From a checkpoint of a small mixture-of-experts model trained on Wikipedia.
Size: 9 layers, width 768, vocabulary 32768, 137M parameters.
Experts: 16 experts in each of 9 layers, 272 SwiGLU neurons an expert, 2 picks a token, a sigmoid router, a shared expert of 256 neurons.
Training: 515M tokens, 3927 steps.
Below are experts of layer 3 (counted from 0) of a mixture-of-experts language model. Rows are named gate (a neuron's input weights, with its number), up (a neuron's input weights, with its number) and show model dimensions 576-623. Each number is 50 + 10 x the weight over its row's rms, rounded and kept within 0 to 99.
Before each expert's rows: "gets" lists some tokens that make up at least twice as much of what it gets as of all text; "comes after" lists some tokens at least twice as common just before its tokens as in all text. This comes from a sample of Wikipedia text that the model never trained on. Tokens count by the router's weight.

# expert 12
gets: " |", "-", ".", ":", ";", ")."
comes after: "\n", " ", " 0", ")", " 1", "1"
gate0:47 56 57 63 26 50 49 36 72 48 52 48 61 46 56 61 44 38 45 48 54 51 50 49 45 49 40 46 47 53 66 48 49 51 49 48 48 34 43 37 54 56 35 48 41 57 49 48
up0:42 34 50 51 49 53 44 37 74 39 49 58 60 50 52 53 45 62 53 66 39 41 40 47 31 41 46 53 42 52 43 47 35 53 50 64 53 33 30 56 51 39 37 46 41 51 56 60
gate1:52 46 59 37 55 58 33 56 61 36 43 60 55 57 69 56 39 43 56 52 47 51 45 58 44 39 68 52 38 62 44 40 46 56 62 50 45 45 48 44 62 54 23 45 57 57 59 61
up1:58 43 44 38 51 74 57 53 43 54 45 49 72 51 39 25 71 63 52 39 44 55 51 43 49 57 53 55 61 56 38 66 54 48 54 40 52 46 47 52 48 40 48 41 57 37 35 61
gate2:56 68 50 59 64 51 49 49 55 37 36 54 67 53 40 66 39 41 47 62 57 61 38 41 38 61 44 64 56 40 38 74 35 42 53 50 44 62 51 65 47 60 60 50 50 71 49 47
up2:55 35 57 49 32 35 65 37 67 41 65 50 51 55 37 36 51 55 45 36 41 66 57 58 45 58 39 50 71 50 48 51 58 58 38 51 43 63 55 43 36 61 48 66 54 66 39 48
gate3:71 65 55 58 48 35 50 52 30 41 54 60 52 42 51 39 54 39 57 43 60 49 50 57 56 53 51 39 53 47 35 65 49 57 47 40 55 43 59 51 58 56 64 51 44 53 54 55
up3:44 51 44 47 45 48 46 51 53 41 40 43 41 72 46 62 58 42 41 38 50 44 49 33 52 57 42 58 29 53 69 44 69 41 53 48 53 63 40 63 56 56 61 56 32 56 33 44
gate4:46 56 39 50 28 44 49 44 54 63 45 46 53 58 38 49 42 51 54 37 41 48 47 51 45 49 53 39 52 50 52 53 55 58 27 69 64 62 51 47 46 49 48 47 51 46 52 48
up4:40 40 63 37 60 58 42 56 47 54 51 39 56 41 63 53 51 60 53 53 53 41 50 55 35 60 49 47 59 45 77 49 46 65 55 45 32 39 42 53 52 42 54 67 57 34 55 53
gate5:44 49 55 60 46 51 46 31 53 55 41 39 44 52 60 47 64 61 51 65 38 57 44 47 42 58 52 40 35 31 59 37 64 54 47 54 52 59 61 22 44 46 59 69 51 47 47 47
up5:29 31 56 34 64 53 50 56 59 41 35 39 45 46 69 54 69 41 57 35 48 62 26 46 33 41 34 50 48 59 27 58 44 46 56 35 52 46 67 51 35 43 65 51 58 35 44 40
gate6:45 75 42 26 63 42 55 36 55 64 52 29 39 61 60 45 67 57 49 48 54 38 46 36 53 66 45 43 39 48 45 54 57 63 60 50 57 37 58 38 64 53 70 54 64 42 49 54
up6:46 41 31 49 51 62 45 53 43 49 64 37 55 58 55 47 50 64 50 41 47 62 64 34 48 45 40 27 53 63 35 52 59 55 59 44 29 42 54 51 64 33 57 65 39 63 43 68
gate7:65 53 40 44 67 45 38 48 50 57 62 47 60 40 33 30 51 38 61 41 54 42 68 56 49 63 43 64 37 41 31 35 49 61 47 43 52 52 50 47 41 60 45 52 60 63 54 58
up7:64 41 50 58 63 42 36 53 45 60 54 47 57 32 63 68 67 35 46 61 36 53 52 43 69 47 43 47 56 37 63 44 44 54 66 43 45 56 36 55 68 38 55 66 53 40 46 28
gate8:44 53 37 46 48 43 46 44 58 53 30 35 49 70 67 41 63 42 49 44 41 33 41 53 37 57 42 60 46 42 41 78 52 52 49 41 48 57 53 50 65 43 54 47 42 50 55 58
up8:61 52 51 55 50 43 45 52 58 59 52 63 38 50 35 62 27 41 52 62 68 71 44 68 43 59 49 50 41 40 64 42 49 48 49 58 59 59 49 28 34 50 39 54 57 69 41 53
gate9:48 58 59 67 48 45 40 38 54 46 50 60 42 51 47 33 44 67 61 46 38 35 44 43 52 51 52 46 68 48 55 60 63 44 32 46 39 38 48 38 49 28 39 36 50 45 48 59
up9:46 46 52 51 57 52 47 50 23 49 43 55 42 60 60 52 58 54 46 48 40 45 36 51 64 56 31 44 52 41 48 48 42 57 46 52 43 58 40 56 35 38 38 57 56 64 46 50

# expert 3
gets: " ", " 0", " 1", " 2", " 3", "1"
comes after: " |", "–", "|", ";", " (", ":"
gate0:50 33 52 53 60 40 61 57 57 41 43 53 53 45 55 55 61 44 51 51 45 35 76 34 54 43 51 34 47 30 54 39 35 47 35 43 29 41 50 65 58 50 35 38 38 51 43 76
up0:40 33 51 39 54 35 52 61 64 45 69 46 47 48 54 56 34 61 65 70 58 51 55 56 60 61 34 57 55 41 44 59 56 37 47 57 26 49 49 63 50 43 49 52 58 52 62 51
gate1:48 38 57 45 34 49 49 47 40 53 52 61 62 57 41 45 62 56 48 62 57 46 47 44 60 56 52 55 50 43 40 52 42 56 39 81 42 38 48 41 48 49 60 58 41 57 50 50
up1:40 36 52 45 39 39 52 69 46 40 66 44 40 38 63 43 55 56 64 59 55 47 46 38 50 56 48 45 46 54 35 40 57 69 57 85 33 45 37 45 62 57 69 39 59 50 63 49
gate2:45 57 68 40 56 35 47 49 52 27 46 56 57 60 45 48 56 38 54 42 79 52 52 55 43 55 47 65 54 52 47 50 48 47 29 39 60 43 55 51 43 51 33 71 66 49 45 51
up2:40 43 61 52 45 47 66 62 56 31 62 46 45 51 56 40 58 37 44 40 60 42 58 37 45 52 39 38 52 56 52 43 47 40 49 52 55 52 62 46 60 43 43 46 51 43 38 53
gate3:52 32 50 53 49 34 48 49 41 55 39 27 49 54 42 31 53 55 64 52 36 51 60 53 50 49 52 39 58 52 42 69 32 54 51 47 53 57 64 49 52 55 62 46 38 53 43 56
up3:46 57 45 58 51 56 45 48 51 54 56 53 45 37 51 59 58 51 73 49 52 66 32 56 57 52 61 56 47 34 47 26 63 66 55 57 50 55 63 31 48 45 61 69 62 41 54 54
gate4:37 50 48 43 45 49 44 40 53 63 62 68 51 57 49 36 51 57 42 73 57 55 52 61 50 69 56 42 53 48 55 49 52 51 47 56 66 42 68 50 39 43 36 60 61 66 50 61
up4:57 53 47 37 65 37 44 70 50 53 47 53 58 63 50 51 59 54 57 33 45 43 52 38 54 47 50 57 47 63 35 55 53 52 49 48 59 56 38 40 37 57 42 48 58 57 32 42
gate5:65 52 56 49 52 41 51 66 45 70 62 55 33 54 58 50 58 49 55 54 69 62 38 64 54 45 39 60 29 40 41 48 32 51 32 44 25 40 43 50 36 43 51 62 51 49 58 47
up5:53 38 54 49 43 53 55 37 37 50 48 69 53 57 53 47 33 45 51 40 50 47 46 67 40 43 51 59 35 59 51 49 27 53 64 57 55 37 74 59 38 43 56 58 50 51 32 50
gate6:60 48 39 65 53 57 39 49 47 57 33 57 69 57 47 44 50 53 52 46 64 63 61 54 50 29 44 81 36 55 55 35 55 45 45 37 63 50 46 33 56 48 45 44 40 56 38 37
up6:40 46 41 57 41 32 45 58 51 26 66 51 53 36 38 48 56 51 44 46 55 70 37 49 45 59 59 41 59 60 34 57 66 73 26 53 52 36 33 56 62 56 40 61 59 55 45 58
gate7:44 51 64 53 53 65 42 58 39 51 47 62 69 36 57 43 59 45 53 42 66 52 41 18 37 48 39 63 55 57 64 63 74 50 50 65 49 48 52 53 46 42 52 46 45 32 58 26
up7:54 38 52 56 52 64 35 55 61 36 53 31 40 39 39 40 41 41 52 41 42 57 52 36 56 46 46 46 47 44 56 62 50 53 61 70 44 55 64 56 43 60 57 47 44 53 65 49
gate8:38 46 43 42 36 54 63 49 42 56 67 65 50 54 61 54 46 45 62 44 56 68 46 50 42 65 46 33 65 61 53 50 67 52 53 58 52 36 38 57 51 25 45 45 44 66 67 57
up8:49 47 47 52 56 65 57 70 36 62 55 62 54 50 47 56 41 58 48 38 51 53 47 48 42 46 37 49 51 59 61 56 54 50 60 51 52 41 35 32 54 33 72 27 33 52 58 42
gate9:43 54 64 47 52 56 16 40 38 39 51 54 28 60 23 44 55 60 64 42 48 57 56 49 44 59 48 42 52 36 47 57 45 54 38 65 43 36 51 68 33 48 47 52 59 56 37 50
up9:34 44 66 55 49 34 36 41 54 52 50 46 46 40 44 43 43 42 52 60 66 48 47 43 36 47 52 57 42 41 61 48 43 51 44 53 44 57 53 36 55 75 72 59 69 76 51 49

# expert 14
gets: "\n", ",", " (", "),", "\n ", " R"
comes after: "\n", " |", ".", ")", "==", " ="
gate0:64 59 54 62 48 58 48 51 73 59 42 49 47 56 63 35 31 52 46 50 32 48 57 56 67 35 51 51 47 45 44 57 60 45 57 57 50 32 47 49 59 60 60 53 42 39 59 39
up0:48 52 57 41 48 52 49 41 50 64 45 54 45 48 37 37 50 59 72 40 74 45 63 38 52 53 67 57 64 52 55 54 29 50 42 60 48 40 43 55 52 43 52 46 47 55 40 58
gate1:41 62 52 35 52 54 45 50 52 46 42 55 46 44 52 57 70 56 59 56 62 47 41 32 57 57 43 38 72 55 42 41 60 45 48 36 63 59 74 60 39 53 40 62 65 47 43 47
up1:58 52 49 38 65 45 36 46 27 47 39 33 66 49 39 60 61 30 63 43 68 47 33 31 38 56 47 53 38 51 51 50 47 57 57 64 58 48 41 66 49 36 44 61 51 34 44 67
gate2:52 57 23 37 39 61 47 53 57 35 47 54 38 51 52 51 46 39 51 48 34 35 53 53 39 55 51 54 50 65 53 58 58 58 56 40 64 53 55 59 43 57 44 42 47 54 43 55
up2:62 56 46 60 48 56 57 48 38 66 54 33 58 60 46 56 58 66 52 44 52 58 47 69 58 32 52 48 60 48 57 69 54 37 55 50 45 44 56 65 31 50 56 55 65 51 47 46
gate3:45 27 56 57 25 50 49 42 59 77 56 50 60 44 41 40 65 54 62 49 41 48 65 55 59 53 44 51 52 44 54 45 36 59 59 49 38 47 55 37 48 28 46 54 33 43 42 55
up3:56 62 64 57 38 36 21 54 37 33 43 45 54 49 63 47 27 42 47 48 46 50 54 61 34 47 35 51 63 51 49 44 51 49 49 45 47 46 52 34 54 47 59 55 70 51 66 51
gate4:36 50 52 68 38 47 62 48 57 70 56 60 66 35 52 38 28 43 34 55 45 42 46 42 56 60 52 42 54 54 69 59 51 46 43 46 35 55 60 45 36 51 33 65 39 50 52 46
up4:28 54 61 62 57 39 53 59 42 47 46 34 46 48 43 59 40 61 57 50 56 39 38 47 49 39 48 56 54 44 33 63 58 63 48 53 58 53 64 54 64 47 56 63 45 59 34 41
gate5:51 66 43 39 60 49 58 46 36 77 67 53 39 36 55 55 46 42 44 56 46 40 57 47 61 72 48 58 42 66 53 39 43 52 32 56 58 53 44 37 37 42 42 35 29 48 55 49
up5:34 69 65 69 73 52 50 51 32 60 57 59 38 24 29 53 51 54 54 57 45 53 36 44 58 49 50 50 66 70 37 41 54 65 34 41 48 45 52 32 43 38 52 45 48 45 63 45
gate6:36 43 42 52 58 55 57 41 39 47 58 59 54 47 36 39 44 46 47 50 40 40 44 42 57 47 43 58 43 59 59 51 47 64 27 53 23 47 43 45 47 47 52 38 45 41 47 43
up6:45 51 49 52 63 43 47 39 47 65 44 59 48 46 55 42 74 57 48 48 73 56 53 46 30 55 64 45 47 47 56 51 42 68 47 52 51 62 59 49 51 41 51 45 34 60 34 56
gate7:52 53 39 53 44 31 36 47 45 41 41 53 71 42 57 34 61 30 47 38 33 48 29 36 58 42 69 42 28 57 47 57 54 56 35 57 40 51 73 53 48 45 47 52 59 46 59 34
up7:41 54 56 49 48 46 57 55 46 62 48 42 54 46 61 45 63 51 39 48 42 56 52 41 42 41 54 53 36 47 31 35 57 64 47 46 52 49 48 53 55 61 52 66 64 21 65 49
gate8:39 52 45 55 56 49 55 48 66 53 43 78 57 34 60 57 56 50 37 43 54 46 55 57 55 47 63 63 29 61 53 66 69 57 54 38 46 58 47 60 48 50 44 44 64 65 51 55
up8:58 35 31 60 46 38 53 47 45 43 56 40 49 41 33 41 47 44 49 28 27 45 48 50 40 48 55 41 34 54 43 58 35 39 78 58 32 34 55 73 60 50 64 50 51 51 43 45
gate9:37 60 59 57 60 49 52 57 45 53 56 41 28 56 56 60 59 53 47 58 48 54 54 44 43 61 57 46 48 39 73 41 55 47 46 48 41 48 49 40 38 56 44 56 51 46 49 71
up9:29 51 51 51 65 45 62 63 75 60 53 45 37 70 36 52 35 35 40 68 48 61 51 36 66 51 61 41 43 60 56 32 59 54 59 46 60 39 38 65 60 46 43 51 37 49 55 36

# expert 4
gets: " |", "|", " was", ";", ":", " –"
comes after: " ", "\n", ")", " 0", " was", "%"
gate0:56 44 56 47 54 54 50 48 59 51 59 43 40 41 54 64 47 35 50 43 32 49 67 55 39 37 53 40 49 49 43 44 60 44 49 32 59 64 60 53 44 25 49 59 43 38 43 49
up0:57 42 64 20 36 39 67 37 44 53 72 55 42 57 63 51 42 46 43 53 53 55 54 48 63 54 59 42 40 54 50 45 45 40 32 44 51 66 50 52 50 18 69 60 37 53 58 41
gate1:47 48 51 33 41 58 43 77 40 64 59 49 48 50 55 40 74 35 37 46 49 42 52 54 41 64 68 55 48 56 63 55 57 74 53 62 46 50 47 65 61 36 46 49 51 48 67 51
up1:54 68 51 38 36 50 51 76 50 54 47 28 56 52 56 40 61 35 56 54 47 49 41 50 50 59 60 50 50 51 50 46 63 61 59 58 67 40 52 47 57 32 45 62 62 52 52 54
gate2:39 63 41 48 36 38 58 51 34 62 48 43 51 42 62 70 62 41 42 38 38 60 66 57 31 44 58 48 52 63 57 41 56 58 54 61 30 46 57 64 52 56 53 58 54 54 39 57
up2:61 46 39 38 56 45 54 64 65 43 63 31 36 62 46 67 53 38 52 54 40 66 39 44 54 64 53 46 61 43 41 46 42 44 31 60 66 64 56 33 43 56 75 34 55 25 52 50
gate3:48 68 44 52 29 43 28 54 49 56 44 61 52 63 50 48 76 25 51 57 42 51 45 41 47 46 48 53 63 37 70 60 50 44 36 51 46 54 41 60 45 44 45 64 33 45 47 72
up3:40 53 51 53 65 47 55 52 63 49 46 55 43 45 53 54 65 58 54 45 49 53 47 56 44 52 50 55 43 67 49 63 74 52 67 45 42 41 50 40 47 54 57 34 44 70 50 49
gate4:48 71 57 63 54 63 42 40 55 60 39 67 51 49 40 45 44 62 60 51 36 53 50 38 57 58 51 45 45 67 47 50 63 37 58 55 66 37 53 58 70 66 48 44 45 52 56 46
up4:40 52 47 57 51 66 49 56 50 66 51 40 54 44 46 29 58 61 40 53 41 52 48 25 43 48 51 43 35 42 72 42 51 50 62 49 62 59 40 29 70 56 49 49 47 58 50 48
gate5:38 48 55 53 48 30 41 39 42 50 66 63 38 48 58 45 50 47 45 53 48 49 38 46 58 58 39 34 66 66 48 55 43 35 45 49 36 62 39 20 59 41 48 41 60 63 54 76
up5:49 54 64 50 45 58 51 35 59 61 58 55 55 50 46 49 46 39 29 57 55 50 32 64 47 56 46 43 62 41 55 73 49 51 53 47 62 58 45 50 51 41 62 57 60 48 50 58
gate6:38 56 59 45 53 57 49 73 47 25 71 53 75 49 51 65 59 49 55 71 54 67 55 55 50 46 38 39 46 61 66 41 48 50 63 36 70 56 57 32 42 51 55 58 56 60 64 53
up6:58 69 49 53 54 49 45 67 45 54 40 51 42 60 40 61 41 48 58 50 52 52 53 42 55 53 34 53 38 50 48 47 54 52 51 35 41 40 59 35 45 59 63 59 66 54 51 47
gate7:55 53 58 63 61 53 43 46 61 56 45 52 41 34 41 53 80 55 50 48 53 43 57 46 37 36 53 33 48 42 42 49 42 46 65 50 52 41 29 54 49 55 42 54 45 64 34 43
up7:59 43 39 45 35 50 60 47 42 58 50 50 49 48 63 47 33 62 37 36 38 55 47 72 45 54 33 60 43 59 55 45 32 51 53 46 32 46 56 37 40 55 56 54 55 39 65 44
gate8:64 35 35 48 38 51 44 38 41 45 43 42 34 54 61 48 51 49 56 53 45 58 59 43 57 42 49 69 50 56 62 48 61 48 50 56 52 41 44 68 43 46 50 57 48 52 53 36
up8:66 53 56 57 41 45 51 78 57 57 58 42 40 62 52 46 77 24 40 43 62 63 56 45 42 55 55 49 37 33 65 55 44 58 61 40 42 37 67 60 54 51 49 61 64 32 33 47
gate9:37 54 50 56 50 52 48 58 53 65 61 49 46 42 39 26 39 53 40 36 36 53 40 37 55 38 61 54 44 40 63 55 60 43 52 52 49 58 56 61 54 61 59 69 41 42 53 32
up9:39 48 56 41 45 55 33 51 54 64 46 66 43 52 52 56 42 62 54 65 45 55 45 42 53 49 37 41 40 37 53 51 26 32 61 59 54 51 55 68 49 42 49 59 25 38 40 32

# expert 0
gets: ".", " 1", "1", "2", " 2", " 3"
comes after: " (", ".", "–", "|", ":", " in"
gate0:71 46 27 57 61 57 63 49 71 36 37 65 46 52 34 33 56 48 59 42 47 63 71 47 49 53 41 36 58 56 50 39 55 45 55 45 56 35 46 31 63 53 55 50 37 42 39 51
up0:44 57 49 58 33 44 55 64 53 42 50 39 43 52 43 36 56 42 24 57 34 51 59 57 46 48 59 49 55 52 25 37 63 47 51 58 46 32 37 50 57 55 53 65 68 62 49 40
gate1:46 54 46 62 31 52 46 50 42 65 35 42 52 34 57 53 37 32 38 40 60 43 58 54 71 40 51 50 45 53 49 51 54 52 66 58 42 32 62 54 53 58 56 54 49 50 54 52
up1:46 40 53 41 62 56 49 48 42 42 58 57 63 22 60 60 55 54 45 50 62 59 56 37 69 38 49 63 42 38 35 44 63 36 59 67 57 43 67 54 39 49 58 43 42 49 59 65
gate2:31 63 51 47 50 41 50 39 57 53 55 49 29 47 57 39 68 55 43 61 57 53 52 49 37 53 74 40 48 57 37 43 61 45 74 35 41 31 48 45 61 57 43 46 54 62 54 60
up2:42 57 41 43 50 41 51 44 40 69 40 62 41 62 59 60 54 75 57 33 45 44 35 49 65 52 53 61 56 55 48 51 32 65 56 48 61 60 66 58 41 36 58 46 57 51 49 46
gate3:55 64 60 46 56 52 63 39 45 45 37 57 63 41 54 35 44 56 65 52 27 46 33 41 41 40 62 70 69 58 56 52 63 70 44 55 62 41 66 62 59 41 42 42 33 50 48 67
up3:47 59 46 76 64 50 61 51 43 57 47 43 44 53 63 28 66 44 57 59 36 49 40 42 39 66 59 59 63 44 66 56 70 48 36 55 53 50 54 58 50 65 57 38 47 68 54 37
gate4:53 53 67 60 43 53 48 50 35 69 46 37 40 51 56 51 48 54 40 34 36 50 44 49 36 44 41 83 34 35 56 50 56 44 35 57 35 47 42 61 39 48 60 61 41 53 52 65
up4:53 67 58 32 56 51 53 39 49 37 61 60 51 70 48 51 44 48 57 34 59 46 38 58 52 51 26 35 59 42 52 39 48 49 50 56 61 47 61 48 47 36 37 40 47 54 58 34
gate5:47 69 46 34 44 68 39 58 65 43 54 63 53 53 52 40 47 62 51 35 41 51 60 36 56 55 53 66 42 42 43 46 39 69 68 45 37 34 37 53 59 51 60 59 47 49 37 43
up5:30 52 46 39 39 51 46 42 28 39 58 52 61 37 48 43 54 58 34 47 35 57 66 54 47 54 37 54 53 55 46 52 54 59 57 30 46 59 58 38 43 62 58 44 56 60 64 43
gate6:55 59 44 61 49 38 52 41 59 47 38 62 44 33 43 48 56 51 49 48 66 50 49 52 56 55 46 38 41 69 67 32 45 45 65 50 30 42 35 69 53 51 57 52 60 58 61 59
up6:56 46 53 49 50 53 71 55 53 48 52 52 53 56 37 44 44 50 64 57 52 53 64 56 52 50 33 53 41 49 49 45 41 39 54 39 55 48 52 50 42 47 46 41 48 62 37 49
gate7:47 49 50 76 52 38 55 53 47 42 74 43 59 57 54 46 58 51 46 59 47 59 66 49 35 57 52 61 52 55 38 49 35 63 54 60 54 52 47 46 51 50 58 63 38 40 60 67
up7:45 56 46 54 46 52 50 51 63 68 51 58 62 39 41 44 44 45 44 44 59 31 41 35 50 60 45 65 60 47 59 39 52 43 47 61 44 54 50 44 57 41 62 67 54 49 52 44
gate8:60 43 59 46 58 50 54 63 52 37 39 44 55 56 49 35 43 48 46 47 46 40 51 45 49 35 53 64 55 36 56 45 41 38 41 43 44 42 76 58 66 64 30 42 48 53 47 55
up8:53 53 39 46 28 54 44 43 59 58 46 60 37 43 54 38 46 64 53 48 53 40 43 45 49 40 60 49 60 67 54 45 59 49 45 48 50 45 59 54 47 52 30 54 50 48 48 48
gate9:48 60 58 41 54 44 52 58 48 60 59 66 37 56 47 47 55 42 41 45 52 47 44 55 58 55 33 54 50 46 51 46 62 53 58 36 55 60 63 68 43 57 34 60 48 28 48 48
up9:45 67 52 40 65 54 54 38 59 38 41 50 53 49 44 52 43 69 69 51 42 62 51 57 33 50 56 50 51 53 56 54 52 45 35 46 69 54 60 45 45 55 56 42 48 52 27 39

# expert 13
gets: " the", " a", " The", " ", "'s", " his"
comes after: " of", " in", " for", " with", " to", " on"
gate0:75 52 45 55 45 47 49 45 36 41 61 61 73 45 20 58 43 44 58 55 58 47 52 53 48 72 51 63 50 59 37 56 49 51 56 62 58 49 27 61 44 48 53 38 48 55 54 59
up0:50 44 51 53 53 36 47 32 50 50 58 35 63 66 48 54 58 50 44 46 45 52 61 48 50 43 28 55 29 47 61 58 50 57 53 42 46 37 22 68 48 45 50 51 56 40 66 60
gate1:50 51 57 57 64 45 59 45 62 59 57 67 48 58 53 44 64 62 64 36 22 60 55 60 41 41 37 54 40 37 70 48 72 42 55 42 41 50 66 49 47 56 52 39 39 35 44 76
up1:39 43 38 55 51 62 63 28 44 72 53 47 52 44 36 54 60 46 52 65 51 42 43 43 65 53 46 54 48 40 46 57 29 45 18 65 49 66 73 47 55 35 56 41 44 48 62 47
gate2:53 56 45 52 52 52 47 49 57 63 53 50 39 27 52 43 51 51 38 50 45 30 49 32 60 28 47 41 46 38 40 41 58 31 50 69 50 68 47 59 50 44 53 47 38 40 44 34
up2:50 64 63 59 61 56 47 50 52 66 31 76 47 61 51 57 51 36 34 49 43 43 63 44 44 49 30 53 39 57 48 55 69 34 41 50 65 59 54 59 41 54 48 56 57 57 50 38
gate3:39 47 47 64 59 45 65 38 33 56 51 46 57 31 52 56 49 47 45 49 38 57 53 33 46 48 46 52 42 46 36 40 58 43 53 69 45 54 43 54 54 32 51 54 50 50 54 58
up3:49 36 49 52 61 57 60 46 37 52 48 55 44 46 35 56 50 49 60 55 61 65 63 50 42 52 58 37 51 33 58 57 31 37 71 44 40 38 48 44 59 30 48 47 39 46 51 36
gate4:49 53 49 52 43 54 51 48 44 62 58 58 42 48 58 56 43 32 56 49 62 50 34 45 51 44 47 57 64 32 44 42 60 59 62 42 46 64 35 47 46 61 63 63 50 80 45 35
up4:40 57 27 41 67 43 47 48 41 48 67 39 41 25 59 55 43 36 46 44 47 54 44 57 59 66 26 42 30 55 60 53 56 23 51 58 42 56 65 60 54 47 54 59 26 70 40 46
gate5:47 52 49 42 41 46 54 51 41 47 46 64 64 48 61 33 38 58 26 48 44 42 49 33 42 59 60 73 36 46 58 55 45 62 59 40 42 57 44 51 55 52 49 41 44 49 44 62
up5:64 75 51 41 52 48 53 47 44 59 59 31 71 68 33 47 41 58 37 68 46 54 51 69 44 37 38 42 47 59 49 50 45 53 39 43 30 37 49 37 63 48 24 58 48 60 47 49
gate6:48 45 60 39 45 45 59 41 41 65 53 52 56 42 37 50 52 62 38 43 38 53 70 44 51 44 56 52 55 54 36 37 55 44 62 58 63 24 49 52 53 57 56 54 49 53 48 47
up6:60 64 70 32 51 39 61 45 46 52 47 44 52 51 68 41 46 48 24 56 60 62 37 45 34 42 71 62 41 57 52 45 37 63 45 38 59 51 25 56 43 54 53 35 40 47 62 52
gate7:63 35 48 45 59 54 46 52 44 45 49 46 51 40 47 48 64 60 40 62 65 58 37 52 49 37 58 44 47 44 45 49 58 43 55 50 54 64 79 43 46 61 46 63 43 41 62 41
up7:52 55 37 42 37 51 70 51 55 53 38 36 56 52 45 34 48 48 32 57 43 48 43 59 52 54 51 36 49 67 45 52 58 51 59 51 49 45 65 41 52 55 39 68 45 59 55 44
gate8:37 41 49 35 32 45 56 43 34 56 61 41 42 35 21 41 48 53 40 36 42 40 52 48 61 47 54 30 55 30 46 42 54 37 57 53 59 29 37 54 52 37 63 41 51 75 61 45
up8:46 47 50 59 72 66 44 51 44 42 70 52 56 50 56 57 57 57 57 61 56 56 63 58 60 51 55 43 43 61 65 45 50 52 39 58 42 53 58 53 54 38 37 53 64 40 53 66
gate9:59 35 70 54 58 46 49 30 64 44 57 47 45 48 42 56 55 50 56 49 56 63 49 49 63 36 64 42 38 36 57 41 43 70 46 58 53 54 53 46 60 43 57 41 40 47 41 56
up9:43 38 53 53 50 66 57 46 35 57 50 53 51 49 71 45 50 55 49 37 40 41 48 39 35 59 54 53 61 49 43 60 54 48 49 54 36 41 48 56 48 43 57 43 50 38 33 67